Weights of a small mixture-of-experts language model, trained from scratch on English Wikipedia: 4511 steps.
Below are experts of layer 11 (counted from 0) of a mixture-of-experts language model. Rows are named router (the router's row for the expert), down (a neuron's output weights, with its number) and show model dimensions 0-55. Each number is 128 + 24 x the weight over its row's rms, rounded and kept within 0 to 255.
After each expert's rows: "comes before" lists some tokens at least twice as common just after its tokens as in all text. This comes from a sample of Wikipedia text that the model never trained on. Tokens count by the router's weight.

# expert 17
router [148 139 156 107 133 148 134 119 124 156 157 120 124 140 114 141 131 133 127 140 167 108 116  84 108  51  86 107 164 126 145 155 153 169 134 169 118 158 144 132 119 133 110 134 160 104 136 131  92 147 102 124 121  92 130 102]
down0 [ 91 105 111 131 112  93 181 142 148 136 148 116 116 167 136 132 128 100 148 176  99 117 193 110 108 148 170 102 114 122 109 103 124  52 139 140 152 146 129 134 133  87 102 121 151 121 131 170 145 135  93 153 161 120 145 154]
down1 [116 104 112 127 141  93 113 165 171 121 168 143 151  92 125 133 132 137 135 141 118 141 137 134 118 138 125 153 161 163 119 130 116 126 155  93 101 103 109  96 101 124 139 110 131 132 143 123 125 137 107 139 130 150 140 184]
down2 [108 108  97 136  86 103 121 201 115 132  84 114 152 128 149 179 151 150 108 135 116 161 102 121 152 168 152 107 128 155 133 122 137 120 145 124 129 139 145 119  92 131 121 161 194 128 144 111  96 121 122 164 186 162 133 146]
down3 [100 136 155 144 108 133 134 138 120 151 142 124  86  85 154 140 142  60 142 130 151 171 145 119 135 120 150 115 137  95 121 151 141 133 150 120 116 143 141  91  94 134 127 151 149 154 103 125 134 130 105 160 108 102 116 105]
down4 [119 155 143 103 145 137 124 128 160  80 172 178 104 115 134  99 118 143  92 161 160 102 110 178 138  97 116 123 107 108 129 103 149 114 154 126 149 120 117 116 110 173 117  96 131 111  90 132 133 135 133 108 116 122 142 101]
down5 [114 107  81 119  80 101 109 114 126 154  95 128 132 147 138 115 101  83 118 136 121 120 156  97 107 130  90 112  93 121 129 116 114  86 125 104 122 110  77 129 149 125 126 111 123 117  60 120  93 166 123 137 122 149 128 121]
down6 [104 118 127 120 124 104 186 158 126 115 104 127  72 152 147 112 161 127 123 154 138 137 133 154 139 113 142 153 145 125 140 139 111 125 131 139 132 143 105  98 129 157 165 130 145 147 127 148 109 108 160 143 123 125  67  99]
down7 [155 136 144 122 141 135 111  92 156 164 127 122 119 140 135 133 103 124 116 143 103 123 160  97 150 175 128 130 114 146  91  86 124  87 174 134 142 152  84 129 105 185 111  99 163 138 155 140 121 116 106 117 139 136 109 127]
comes before: " |", ",", " (", ")", " is", " and"

# expert 18
router [144 149  93 140 132  87 151 106 144 116 139 127 109 170 104 106  73  82 108 156 126 108 118  97  95 165 129 129 107 163 168 138 160  88 141 122 145 144 148 135 139 117 120 118  89 150 130 151 126 120 132 155 104 120 165 103]
down0 [160 116  71 111 154 101 154 101 136 120 140 121 157 155 118 175 136 148 137 139 152 134 127 149 102  85 109 132  98 157 116 108 152 134 106 135  94 154 123 146 154 118 163 139 106 133 176 127 132 162 110 157 112 158  79  42]
down1 [164 137 117 138 196  51 122 160 164 143 149 132 115 108  95  97 158 134  90 125 156 149 117 110 109 154 139 156 139 147 115 119 108 144 170 135 130 140  96 104 178 134 119 113 182 121 117 109 174 156  83 115 119 128 161  82]
down2 [176 151  92  80 125 139  90 144 166 129 161 111 109 135 139 152 131 139 119 109 160 145  97 154 126 117 140 143 170 114 105 132 139 168 125 114 128 125 129 175 150 101 154 121 121 107 144 158  97 124 122  95  94 137 117 118]
down3 [138 152  96 104 135  98 177 116 131 162 149 169 129 109  83  77 146 164 100 132 138 124 137 104 135 121 115 117 159 108 147  96 132 137  80 142 119 120 169 139 126 134 171 111 118 188 101 153 116 147 115 176 193 146 149  71]
down4 [114  87 133 113  91 120 124 151 117 128  82 122 126 187 101 139 151 167 126 129 142 122 123 139 129 142 117 169 128 127  98 134 125 115 172 101 138 102 143 170 137 107 108 139 143 153 107 153 172 118 136 106 161 165 172 129]
down5 [148  78  91 144 138 120 160 136 129 117 135 121 157 111 148 149 167 106 137 136 123 137 136 146 121 148  97 143 175 116 135 107  89 135 112 116 147 112 115 131 126  99 111 165 134 117 157 114 160 122 119 136 137 154 154 132]
down6 [ 90 149 144 135 143 136 112 129 154 147 155 115 158 152 112 141 168 118 116  89 123 144 144 122 148 123 110 141 102 138 132 155 133 153  93 150 118 160  89 129 167 124  98 155 129 142 175 161 152  99 102 131 117 150 152 110]
down7 [133 138 117 144 103  88 191 116 139 164 163  95 160 144 147 116 134 114  69 123 168 115 147 124 136 173 131 134 185 119 157 162 121  98 163 167 141 124  99 114 134 121  94  98  94  87 129 116 111 128 165 157 150 140 148 158]
comes before: " the", " a", " his", " their", " her", " this"

# expert 10
router [115 109 127 103 126 127 163 114 111  96 163 102 125  99 129 158  99 137  87 170 146 162 128 133 115 170 141 103 145 113 151 177 144 148 169 156 130 128 118 124 110 111 107 124 152 178  99  80  94 133 136 144 181  86 111 134]
down0 [123 133 148 123 188 112 144  86 147 136 153 160 100 121 128 121 153 141 134 128 116 117 108 103  72 108 113 116 102 111 169 139  74 117 129 125  78 147 108 129 120 120 129 136 120 113 111 141 131 162 162 109 121 171 131 134]
down1 [136 136 120 135 119 110 128 121 137  94 197 137 114  78 124 106 123 117 152 148  93 123 129  94 136 146 121 102 148 136 152 141 165 133 132 149  91 105 136 150 114 109 122 132 136  84 111 115 144 156 139 119 189 129 126 164]
down2 [113 122 118 134 111 160 142  95 170 141 125  88 120 132 152 151 108 105 132 144  74 101 102 147 126 141 137  90 129 139  80 135 129 178 149 114 121 107 126 128 164 112 157 138 120 144 120 136 134 165 155 163  95 142  75 134]
down3 [139 140 104 103 122 137 123 100 119 141 135  88 135 161  96 113 126 161 148 136 117 128 110  80 108 123 137 177 103 161  63 128 161 143 128 130 103 113 115 138 112 100  92 152 153  63 160 123  90 117 128 107 179 133 122 139]
down4 [135 120 150 146 117 103 160 133  98  91 110 133 114 118 114 138 111 143  99 117 139 101  87 143 163 121 129 167 139 148 136 151  92 153 135  94 114 103 121  80 128 154 126 121 147 126 113 108 131 139 147  89 127 124 161 126]
down5 [135 143 141 135 147 138 147 135 118 159 118 129  94 131 128 153 144 112  83 125 119  92 136  60 143 119 124 135 106 109 121  85  91 138 106 109 164 122 144 126 155 146  80 149 176 131 147 105 104 103 139 129 144 127 167 122]
down6 [145 105  90 140 145 108  99 112 158 123 110 124 135 147 142  94 102 139 171  98 124 107 120 126 135 174  73 118 110 122 101 125 136 112 150 118 136 120 113 103 119 132  93  91 108 138 143 113 133  93 129  99 126 127 164  92]
down7 [172 204 146 111  87 116 118 115 103 133 132 139 138  78 112 123  68 147 110 140 108  84 142 107 134  86 145 107 122 101 107 129 120 169 136 184 119 130 168 107 127 173 124 128 113 127 139 140 132 133 136 130 191 149 119 138]
comes before: "1", "2", "3", "4", "5", "6"

# expert 11
router [177 141 157 194 113 174 122 161 148 133 132 132 181 144  82 135 157 132 155 134 138 133 110 121 112 104 128  79 132 100 110  73 121 152 112 131 152 145 133 120 126 108 131 114 110 121 111 174 132 116 133 139  78 117 154 153]
down0 [121 102 113 165  90 125 146  95 176 152 109 124  84 153 160 151 147 153 103 106 115 105 151 162 119 119 170 119  95 107 158 155 133 104 108 107 127 170 152 161  96 109 149 126 113 177 104 145 124  90 121 141 154 151 133 153]
down1 [138 135 113  98 144 130 132 102 126  94 131 119  98 116 104  92 131  95 160 122 193 125  79 126 138 172 156 146  76  92 128 125 148 123 136 146 140 113 141 152 121 111 121  70 102  98 144 101  96 120 126 105 131 159 111 107]
down2 [141 124 118  88 146 158 112 154 133 153 118 116 104 144 116 106 183 100  91 130 151 158  94 167 115 141 144 105 105 101 145 132 152 104  97 144 158  63 141 132  97 151 131 112 134 140  75 129 138 127 135 135 118 140 128 144]
down3 [148 151 136 118 183 102 171 137 146 116 127 146 149 142 160  93 129 105 149 121 151 109 128 145 131 113 111 102 101 116 154 148 144 123 122 152  86 187 135  96  99  88 105 114  95 108 134 126 138 151 146 144 132 153 126 106]
down4 [150 145 107 140 125 158 112 120 151 142 169 124  88 139 107 138 123 128 123 125 157 134 122 103  79 152 181 141 150 147 120 119 143 123 104 126 101 129 115 132 105 152 129 117 127 143 124  96 140 118 144 151 117 133 143 129]
down5 [107 120 123 121 105 184 127 113 152 127 115 111 134 103 127 138 141 133 144  99 135 124  97 111 121 109 168 119 135 117 144 174 146 137  98 133 137  85 110  97 108 111 126 103 118 152 135 147 116 138  86  96 108 160  93 128]
down6 [133 150 138 107 136 105 108 132 125  90 139 112 190  94 175  93 122 138 118 161 132 141 124 122 156 120 120 145 144 157 101 103 100  84 141  97 133 168 135 162 141 131 121 143 113 123 123 112 107 149 117 147 114 174 137 136]
down7 [139 104 110 143 142 135 135 155 155 107 135 159  96 126 125 133 138 128 149 130 133 131 122 150 157 134 100 106 170 116 141 112 126 120 143 117 108 105 135 141 123 114 125 107 126  98 107 134 147 148 166  93 125 135 113 115]
comes before: "s", " of", "ed", "ing", ",", "."

# expert 24
router [105 128 155 128 143 152  86 136 141 129 179 160 149 154 127  95  89  93 130 118 132  75 144 108 139 144 117 121  88 112 154 126 128 131 139 198 130 106 145 109  93 121  90 149 163 140 137 120 187 118  93 132 105 137 128 141]
down0 [116 116 145 147 110 153 144  84 157 176 138 183 124 115 140 127  93 151 163 121 108 145  98 112 148 117  79 141 124 153 146 109 130 140 128 179 153 147 100 137 132 133 137 110 118 122 113 134 150  99 159 145 109 162 122  96]
down1 [133 139 129 105  93 143 163  58 125  82 190 106 148  96 122 123 108 172  88 136  84 113 153 129 119 144 104 135 183 133 120 118 103 157 128 124 128 158 150  96 116 135 148  79 115 127 136 122 136  80 147  95 142 120  98  95]
down2 [109 112 143 162  82 141 141 119 139 116  79 108 137 100 117 165 140 144 102 160 128 128 137 135 121 137 120 135 155 162 104 111 132  91 152 131 124 169 108 124 145 126 141 186 101 130 138 143 108 131 126 117 132 116 164 106]
down3 [110 131 114 131 126 119 132  83 144 112 147 136  94 105 165 129 150 150 113 113 112 142 105 115 130 132 166 137 123 160 117 125 124 177 102  99 156 153 106 103 145 103 149 122 106 174 134 105  96 153 120 147 142 126  92 127]
down4 [179 126 147 120 110  83 138 137  97  93 119 159 156 144  99 129  93 132 169 133 142 139 139  78 134 107 126 129 107 137 128  96 145 147 126 146  93 115 134 141 154  97 134 125 144 140 126 124 181 111 147 104 130 141 145 179]
down5 [125 109 110 127 100  94 196 126 149 136 151 145 132 118 129 154 152 128 151 152 141  96 104 102 131 120  95 115 151 126 116 141 115 122 111  88 131 134 122 151 190 128 141 133 108 127 130 140 116 123 130 109 140 116 154  91]
down6 [124  75 156 101 144 117 142 132 140  98 167 148 126 121 103  96 156 141 166 131 127 144 133 126 134 106 138  87 140 115 132 143 128 118 111 137  86 151 142 143 173 128 153 135 114 140 109 166 135 120 119 137 118  92 130 152]
down7 [153 168 127 164 130 143 135  99  96 140 147 123  98  91 118 103 131 114 169 118 122 147 138 130 181 167  89 149 108 142  80 143 106  94 133 135 141 136 152 104 132 119  81 105 110 114  98 161 169 107 133 149 147 113 157 153]
comes before: "0", "9", "5", "3", "8", "7"

# expert 23
router [ 93 140  95 100 156 138 138 115 105 141  76 139 103 121 165  95 147 146 100 118 144 136 163 162 142 109 146 150 167 152 123 139 142 135 113 148 111 171 105 148 117 160 146  90 124 110  97 128 157 139 141 120 137 123 127 139]
down0 [163 115 142 144 122 131  90 133 162 134 143 104 126 106 122 116 160 115  96 102 119 134  91 121 164 138 182 112  97 147 138  92 127 114 125 155 157  96 108 139 119 123 128 146 111  99 130 137 128 127 134 115 124 103 127 162]
down1 [103 170 115 127 120 124 172 140  74 136 176 127 109 172 136 148 111  98 170 151 127 124 130 120 172 138 117 142 172 135 141  93 134 107 125 144 110 126 132 113 173 126 119 117 129 141  95 123 126 148 125 124 115 125 115 145]
down2 [122 106 147 159 156 119 122  89 141 126 142 161 135 155 107 134  73 112 118 138 150  54 130 123  95 153 131 121 110 123 123 126 123 180 148 130 118 140 107 117 116 120 118 107 160 155 130  89 119 131 145  86 115 163 127 124]
down3 [114 111 103 156 147 123 125 154 116 156 114 124  81 171 127 166 157 143 109 124 138 198 115 129 130 156  98  82 149 115 106 121 164 118 136 137 125 102 128 120 104 116 129 193 136 133 132 114 161 123 126 112 136 180 149 137]
down4 [134 180 109  75 112 124 142 156 125 115 126 138 127  99 137 128 121  99  92 151 145 210 134 113 134 139 119 101 107 135 126 124  92  71 165 115 142  95 101 163 157 121 156 128 128  83 131 138 113 128 135 169 146 116 135 138]
down5 [145  96 150 159 162 130 118 143 126 124 119 140 152 129 126 135 152 129 163 132 115 125 144  73 136 100 129 139 125 126  86 142 139 160  97 117 128 120 159 151 107  93 106 110 140  94 106 150 116 129 133 101 151 108 131 163]
down6 [ 90 153 143 135  94 136 159 116 104 164 106 139 149 112 153 127 152 162 133 107 104  65 116 150 124 119 130  96 105 145 114 126 163 134 146 108  86 135 176 118 120 122 107 151 132  90 157 142 146 148 159 148 115 148 128 118]
down7 [147 123 130 131 143 102 150 131 136 131 113 174 133 105 156 116 130 152 159  97 108 138 135 109 147 152 164 120 142 139 182 173 116 169 142 119 167 104 136 120 127 150 134 144 141 143 114 140 143 131  77 109 132 100  90  97]
comes before: " ", "\n", " |", " (", " /", ")"

# expert 7
router [152 114 153 133 129 113 159  98  98 172 143 173 132 136 106  90  93 152 142 155  95  72 130 158  98 125  97 103 138 109 114  94 131 120 109 201 114 100 138 104 100 140 126 159 129 147 164 112 140 156 136 112 162 156 146 118]
down0 [ 45 108 161 113 125 110 103 148 130 127 136 166 144 125 109  75 129 127 110 143  92 164 115 134 106 111 144 106  92 149 163 138 116 119 127 162 108 111 124 128 136 163 149  83 163 102 117 107 113 130 159 116 146 148  91 131]
down1 [108 139 129 149 139 123 105 153 122 148 148 137 186 177 112 127 105 148 186 113 101 130 132 129 114 112 130 119  98 162 145 125 139 128  88 132 125  86 118  69 140  76 129 140 127 112 127 125 107 139 143 146 132 124 135 126]
down2 [124 118 157 103 125 155 143 173 139 113 142  89 161 100 124 139 155 166 143 136 137 176 119 129 120 116  77 113 112 103 117 102 103 113 152 115 125 143 184 129 190 115 165 129 129 147 119 118 111 119 137 123 162 132 170 101]
down3 [116 144 174 150 128 110 126 151 144 121 189 158  81 133 135 127  98 122 118  98 118 107 147 153 140 120 155 149 159 105 127 110 119 117 141 127 117 119 108 118 164 112 130 154 170  91 168 135 125 149  97 131 165 125  75 143]
down4 [110 100 135 149 156 152 130 165 147  97 187 143 101  93 121 140 172 119 141 104 140 145 144 123 183 120  80 108 130 156 102 109 146 113 145  99  78 140 134 115 153 159 123 120 133 143 131 132  75 107 121 142 126 145 146 119]
down5 [153 169 145 128 173 126 105 147 159 118 125 141 142 131 131 142 154  99 121 133 128  86 153 132 100 119 168 135 121  94  97 113 118 138 154  96 134 110  93 137 127 138 183 137 108 121 130 127 128  89 107 132 125 160 110 195]
down6 [133 140 178 131 153 153 155 119 154 168 173 136 142 107 132 105 159 101 150 138 122 161 133 133 123 189 118 133 117 135  96 110 151 152 168 111 145 116 137 103  88 124 104 134 137 157 107 139 124 129 122  99 104 162 116 130]
down7 [116 143 145 127 121 128 126 122 130 132 162 128 115 114 131  93 105 148 161 150 108 119 116 135 121 103 146 157 157 167  77 138 126 190 156 148 144 155 160 142 154 117  87  96 128 131 115 111 100 131 156 122 101 115 145 112]
comes before: "0", "9", "8", "–", "5", "7"

# expert 19
router [126 119 138 152 146 126 151 129 117 107 106 128 158 182 141 137  98 132  88 137 109 136 111 147 125 172 136 160 130 146 120 135 136 101 125 118 132 135 104 147 108 171  86 151 109 112 123 165 129 105 137 105 115 136 122 127]
down0 [176 137  49 115 161 136 124 149 138 194 215 133 132  80 178 146 143 152 113 143  91 135 140 150  96 144 116 144  78 129 100 172 102 125 112  93 137 156 113 124 137 138 123 147 123 113 139 121 115 113  74 139 138 127 142 131]
down1 [114 101 118  99 138 165 122 153 167 124 130 124  73 124  71 109 147 153  94 111 154 125 147 155 151 118 122  84  68 156 181 134 138 132 103 139 158 150 137 148 180  88 135 132 123  96 117 124  94 123  71 136 189 122 111  87]
down2 [166 130 137 135 135 134  99 159 122 121 104 122 156 119 156 131 147 158 119 110 132 115 103 113 134  98  97 135 135 136 105  82 108 146 108 116 111 174 122 113 139 139 165 156 150 139 151 152  88 149 134 149 113 108 126 121]
down3 [ 94 101 140 145  86 135 137 169 123  88 124 127 138 104 158 129 151  67 144 173  94 132 152 168 128 103 157 149 114 115 145 147 104 137 173  82 123 171 160 124 159 118 145 137  97 167 123 118 116 143 125 146 130  92  97 100]
down4 [154  63 182 129 117 130 120 151 179 123 119 150 161 123 109 154 120  78 145 119 109 158 111 112 159 169 102 174 117 164 139 135 105 126 137 123 178 147 152 141 114 167 178 131 117 112  69 123 104 154 132 126  68 138 116 164]
down5 [129 133  90  99  99 173 134  97 166  81 164 188 140 110 137 147  92 141 146 111 138 135 169 137 156 132 171 114 140 141  60 136 125 135 124  98 134 119 160 126 160 133 115 138 115  87 121 146 147 125 137 137 135 111 133 146]
down6 [176 130 132 147 155 108 110 143 129 149 143 131 160  93 145 104 110 179 173 132 110  83 120 123 122 125 128 115 119 116 173  86 115 135 135 154 152 146 127  89 145 148  96 111 111 123  86 115  96 161 178 153 144 133 117 159]
down7 [158 131 122 132 101 155  77 142 133 166 173  99 124 154 104 100 175 141 135  87 121  63 128 138 125 113 157  93 149 157 100 122 148 109 135 120 171 139 127  95  92 119 105 144 120 168 127  97 116 115 125 116 163 164  90 128]
comes before: "s", "'", "t", "S", "x", " J"

# expert 22
router [141 118 132 160 122 108 147 107  84 150 148 148 137  77 103 132 121  97 130 125 139 149  87  84  95  91  81  84 137 118 129 129 142 163 110 132 104 107 115 140 141 132  78  93 155 157  83 119 125 138 135 145  91 124 103 124]
down0 [108 109 172 126 140 178  77 165  83 127 158 135 118 165 118 143 107 128 122 120 153 166 121 104 107 117  85 105  86 136 133 110 111 158 125 108 148 133 129 138 124 152 125 114  90 135 118  89 117 147 106 109 106 124 141 159]
down1 [130 138  95 106 145 128  96 127 125 119 135 134 133 136 141  74 162 126 103 122 138 134  78 166 154 132 119 158 158 161 140 128 147 154  96 133 101 182  90 168 143 120  56 115 126 117 131 110 113 120 136 163 121 151 122 109]
down2 [ 96  95 160 109 156 142 108 139 121 150 146 114  91 154  95 128 123  94 121  81 168 129 141 175 152 123 146 158 103 122 155 165 149 151 132 105 164 121 133 160 155 139 143 106  85 111 140 144 134 118 148 164 106 105 145 130]
down3 [134 120 121 115 163 151  92  63 145 122 112 114 127 145 105 125 143  79 158 142 129  91 162 116  86 133 130 132 132  99 121 132 141 111 166 108  94 129 105 155 141 129 118 113 103 140 178 166 105 119 142 108  91 161 143 155]
down4 [129 132  66 139 141 170 121 162 129 142 165 140 139 154  95 143 113 160  88 136 117  81 115 114 145  86 131 173 110  88 107 136 149 133  94 106 126 126 110 122 146 130 102 114 142 116 130 137 161 113 137 120 115 134 104 124]
down5 [137 106 154 111 140 134 129 122 142 140 105 147 130 159 117 129 128 115 175 151 126 207 135 117 111 170  96 125 125 124 154  95 113  93 145 114 125 125 157 142 129 105 110 132 122 104 138  94 165 141 132 105 147 159 158  57]
down6 [ 99 143 146 145 136 138 102 137 126 108 140 110 158 136  90 102 137 131 142 131 123 170 106 157 121 160 113 140 164 134 162 182 134 129  89 132 111 111 133 114 146 122 140  94 150  92 135 130 157 154 159 101  98 134 118 118]
down7 [115 129 102 146 108 113 129  87 109 138 130 133 134 108 101  96 112 136 120 140 119 135 144 143 161 143 104 119 160 100 125 105 144 176  99 119 122 108 113 170 154 142  89 138 118 142 145 127 103 118 123 117 126  98 131 123]
comes before: " of", ".", ",", " in", " was", " for"

# expert 8
router [135 132 145 119 153 145 157 130 142 114 175 129 162 135  96 106 140 105 115 112 132 143 135  84 158 152 123 120 122 130 123 118 139 115  97 116 127 143 114 118 118 144  90 131 131 169 134 143 128 112 122 156 133  83 132 163]
down0 [133 157  94 137 103  95 146 105 150 146 141  94 130 183 151 114 155 132 163 111 148  74 128 155 115 144 122 119 162 115 135 146 136 109 133 114  91 142 166 119  95 150 124 130 139 133 114 130 110 138  96  86 166 113 136 103]
down1 [169  98 120 121 124 139 119 157  93 142 119 153 154  87 120  88 151 181 125 136 162 154 103 153 117 158  97  86 124 124 155 138 115 130 148 133 112 111 147 121 146 153 102 135 101 124 144 101 135 159 136 121 157 127 120 120]
down2 [177 114 114 118  98 113 158 143  89  82 144 116 104 132 149  80 107 134 152 137 186 115 138 113 205  95 150 117 118 107 134 126 114 151 132 139 121 132 118 108 116 121 104 155 166 148 162 144 154 109 113 136 125 114 147 124]
down3 [121 144 148 120 165 104 133 138 143 122 107 127 152 153  93 135 118 136 126  91 138 161 127 108 157 132 129 122 118 121 116 125 106 164 129 109 149 156 127 148 100 154 119 105 119 119 104 144  85 140 101 174 146 164 141 147]
down4 [148  90 135 111 171 140 113 136 153 183 122  97 124 143  93 114 140 125 151 171 144  89 132 118 120 135  92 142  89 105 143 135 157 171 141 166 176 165 145 130  73 114 121 112 147 132 125  92 108 161 121 127 139  98 128  78]
down5 [141 137 110 136 135  84 132 139 170 113  96  87 121 100 160 143 113 140 108 100  83 135 114 144  96 140 165 123 105 121 110 125 139 111 104 102 171 133 111 139 135 159 105 159 112 154 133  96 112 159 141 115 113 169 121 162]
down6 [162 103 101 178 101 114 136 150 101 149 116  71 118 105 134 109 131  94 111 165 138 105 140 122 157 134 159 118 118 139 175 124 129 155  84 147 125 125 106 151 131 182 117 117 134 105 133 135  91 102 139 115 136 107 160 140]
down7 [106 162  86  67 169 142 120 163  98 114 142 107 107 128 102 100 150  81 133 137  98 147 160 141  92 103 118 149 138 127 135 114 157 123 120 139 103 129 141  88 162 142 116 113 113 145 111 106 159 114  93 136 138 124 147 124]
comes before: "1", "6", "2", "8", "4", "7"

# expert 29
router [178 149 126 103 150 150  95 169 135 108 179 115 169 153  76 118 174 102 113  80 136  94 177 111  92 141 117 114 135 154 149 133 119 127 105 182 102 152 124 150 137 134 116 136 148 149 128 161 146 116 110 164 165 127 130 157]
down0 [122 111 180 130  93 146 135 163 201 120 119 161 150 118 127 149 126 160 119 110 115 161 129 126 152 100 130 152  71  95 135 159 139 147 121 107 145 164 143 189  94 132  91 168 130 102 120 116 126 160 167  93 167  78 122 127]
down1 [113 149 172 132 119  76 186  61 133 120 121 127  96 123 125 134 142 132 133  92 123 137 146 125 119 124 119 153 105 164 105 114 134 111 158  84 162 110 121 130 146 160 135 133 151 111 132 139 102 128 146 108 131 118 124 139]
down2 [112 123 110  99  84 104 141 123 133 143 156 120 123 116 138 133 180 161 158 138  94 128 138 139 117 124 162 129 100 105 112 166 145 129  94 102 113  97  85 115 138 137 146 123 171 134 137 116 131 123 127 144 146 110 115 135]
down3 [158 121 166 137 132 153 142 132 167  74 167 138 116 117 132 136 123 140 152  87 101  95 128 155  98 139 101  88 157 119 148 128 119 144 171  82 134 130  87 105 187 141 155 138 154  99 152 109 133 107 130 127 102 124 143 188]
down4 [ 96 110  97 153 152 147  97 121  81 107 120 146 111 119 126 150 105 139  77 114 136 147 129 130 126 155 132 149 166 154 113 141 114 116  92 137 125 115  88  93 165 103 160 145  75 177 125  94 114 167 120 146 111 134 108  99]
down5 [126 182 111 147 141 128 145  86  68 132 140 101 123  76 137 107 140 127 172 150 124 157 135 130 132 133 153 128 113 108 104 151 122 109 143 126 166 107 171 135 146 114 133 148 168 124 153 103 170 144 136 107 150 107 155 162]
down6 [131 137 118 176 154 136 147 149 123 134 143 141 120 131 145 117 121 123 133 174 117 106 128 154 156 130 142  87 120 104 121 147 100 109 179 150 122  92 161 121 130 127 142 125 142 132 108 133 135 126  98 122 153 129 161 140]
down7 [ 98 112 150 117 106 140 132 142 133 131  99 116 176 165 153 110 129 132 128 135  93 172 136  81  87 136 168 159 108  95  99 113 155 117 180 123 111 110  96 124 117  94  90 107 134 115 120 143 127 131  93 122 156 138 110  70]
comes before: " ", "\n", " |", " —", " +", " $"

# expert 20
router [158 126 141 107 118 114 127 114 139 134 141 135  93 106 122 106 172 176 111 124 139  87 140 122  98 102 107 199 163  97 100 126 172 152 147 122 162 136 109 122 149 159 148 154 112 131 108 156  88 104 140 104 142 110 126  89]
down0 [155 157 147 123 105 139 109 113 119 144 120  99 153  76 110  88 115 133 134 130 110  90 131  69 108 112 135 146 129 131 111 117 112 140 161 118 172 114 139 162 133 151 103 117 114 103 152  98 130 120 155 170 168 118 140 141]
down1 [102 144 117 140 111  95 129 129 123 114 119 109 107 136 108 124 129  97 186 128 111 136 133 131 119 142 116 136 149 120 158 100 147 104 156  98 178  66 133 111 139  85 127 142 138 182 158 144 145 127 168 103 160 132  78 162]
down2 [116 136 102 114 152 141 126 112 177 166  78 116 134 132 117 158 121 149 129 107 125 119 160 109 148 113 103 159 113 108 135 136  97 134 146 141  78 120 140 114 133 115 100 162 128 112 126 138 145 111  80 158 101 128 151 172]
down3 [136 110 171 142 150 111 108 118 169 136 161 122 138 139 119 125 134 110 112 112 108 102 120 140 111 123 150 174 111 109 103 149 150 110 136 113 133  94 136 169  96 140 144  92 137 122 108 152 154  97  88 143 105 100 102 178]
down4 [ 91 106 163 143 107 112 126 100 107 133 125  65 154 129  94 140 120 147 165 140 122 128  99 149 103 101 138  98 129  92 139 137 159 126  93 194 121 131 113 152 143 157 167  93 126 124  77 170 194 127 133 130 144 122 106 145]
down5 [149 141 138 108 147 118  90 113 124 103 132 127 144 129 134 155 114 125 107 152 113 154 104 152 136 144 162 131 129 128 111 185 123 125 142 162 136 125  70 154 122 112 147  97 157  95 106 177  90 112 122  93  99 174  88 152]
down6 [ 90 145 123 119 177 161 122 158 164 143 140 136 128  98 122 152 100 100 136 148 122 154 124  92 143 122 167 149 147 140 130 140 102 145 116 103 128 168 117 146  86 136 100 133 110 126 167 150 104 180 105  88 121 146 123 130]
down7 [121 152 150  80  80 131  95 133 124  86 157 128 138 151 140 118 135 129 127 148 104 127 125 107 103 120 128 137 120 143 169 109  70 117 109 138 127 114 101 108 156 101 105 133 134 142 106  99 102 113 138 133 135 142 134 149]
comes before: " |", ";", "_{", ")", "E", "T"

# expert 2
router [149 115 124 130 126 100 138 121 118 141 159 105 153 103 119 143  88 109 149 134 150 132 127 105 116  88  80 124 183  97 134  84 155 152  94 189 137 147 160 134 155 144 103 109 149 151 115 144 103 109 152 137 112 120 118 132]
down0 [125 151  99 186 102  98  94 137 121 131 127 124 158 186 133 107 117 126 143 128 155 104 105 113 116 118 129 116 117 169 174 155  87 156 104 142 172  98 137 125 135  79 125 135 148 117 140 147 137 135  74 153  90 142 117 126]
down1 [146 154 146  83 115 125 110  89 115 142 139 142  91 155 130 128 126 105 136 156 112 139 134 137 134 106 143 102 155 129  93 102 115  92 109 145 128 110 138 163 121 121 158 115 153 163 116 107 172 137 155 134 127 112 176 105]
down2 [105 145 171 126 160 151 111  97 110 127 160 129 142 155  64 140 100 158 134 115 104 175 139 103 103 159 155 139 114 116 163 114 162  90 176 163 100  94 127 111 163  91 158  98  72  93 160 133 154 137 131 174 168  89 138 108]
down3 [ 75 115 104 157 127 148 116 120 132 108  85 168 145 179 130 103 136 112 100 120 129 137 114  80 109 129 128 132 109 140  73 123 165 124 141 124 102 149 137  91  87 136 134 108 129  96 162 103 162 120 141  84 117 141 120 153]
down4 [135 132 153 131 162 104 133 166 115 171  99 127 142 131 119 155 171 152 121 135 112 106 144 171 126 164 126 141 109 148 124  85 127 136 128 106 144 106 145 152 105 155 131 130 130 169 155 121 130 129  80  88  90 105 129 115]
down5 [120 120 126 158 129 109 112 135 128 117 119 167 142 158 111  73 116 104 170 117 116 159 136 139 112 147 133 138 153  90 113 166 123 117 131 163 149 117 115 127 121 134  65 138 141  73 146 126 143 118 130  93 134 125 131 121]
down6 [115 132 115 164  99 125 128 123 141 168 145 111 153 155 107 147 103 165 109 125 106 116 190 147 140 192 115 146 144 122 117 125 141 132 140 124 148 163 127 106  82 120 105 133 114 152 117 132 141 139 145 133 145 149  85 138]
down7 [102 157 112 164 118 117 170 119 100 119 148 124 162  92 129 125 150 140 135  96 112 121 113 124 138 128 132 141 126 149  76 136 127 159  97 114 120 132  85 122 128 130 110 137 145 129 135 135 128 176 140 146 148 187 124  82]
comes before: ",", ".", " and", " he", " in", " but"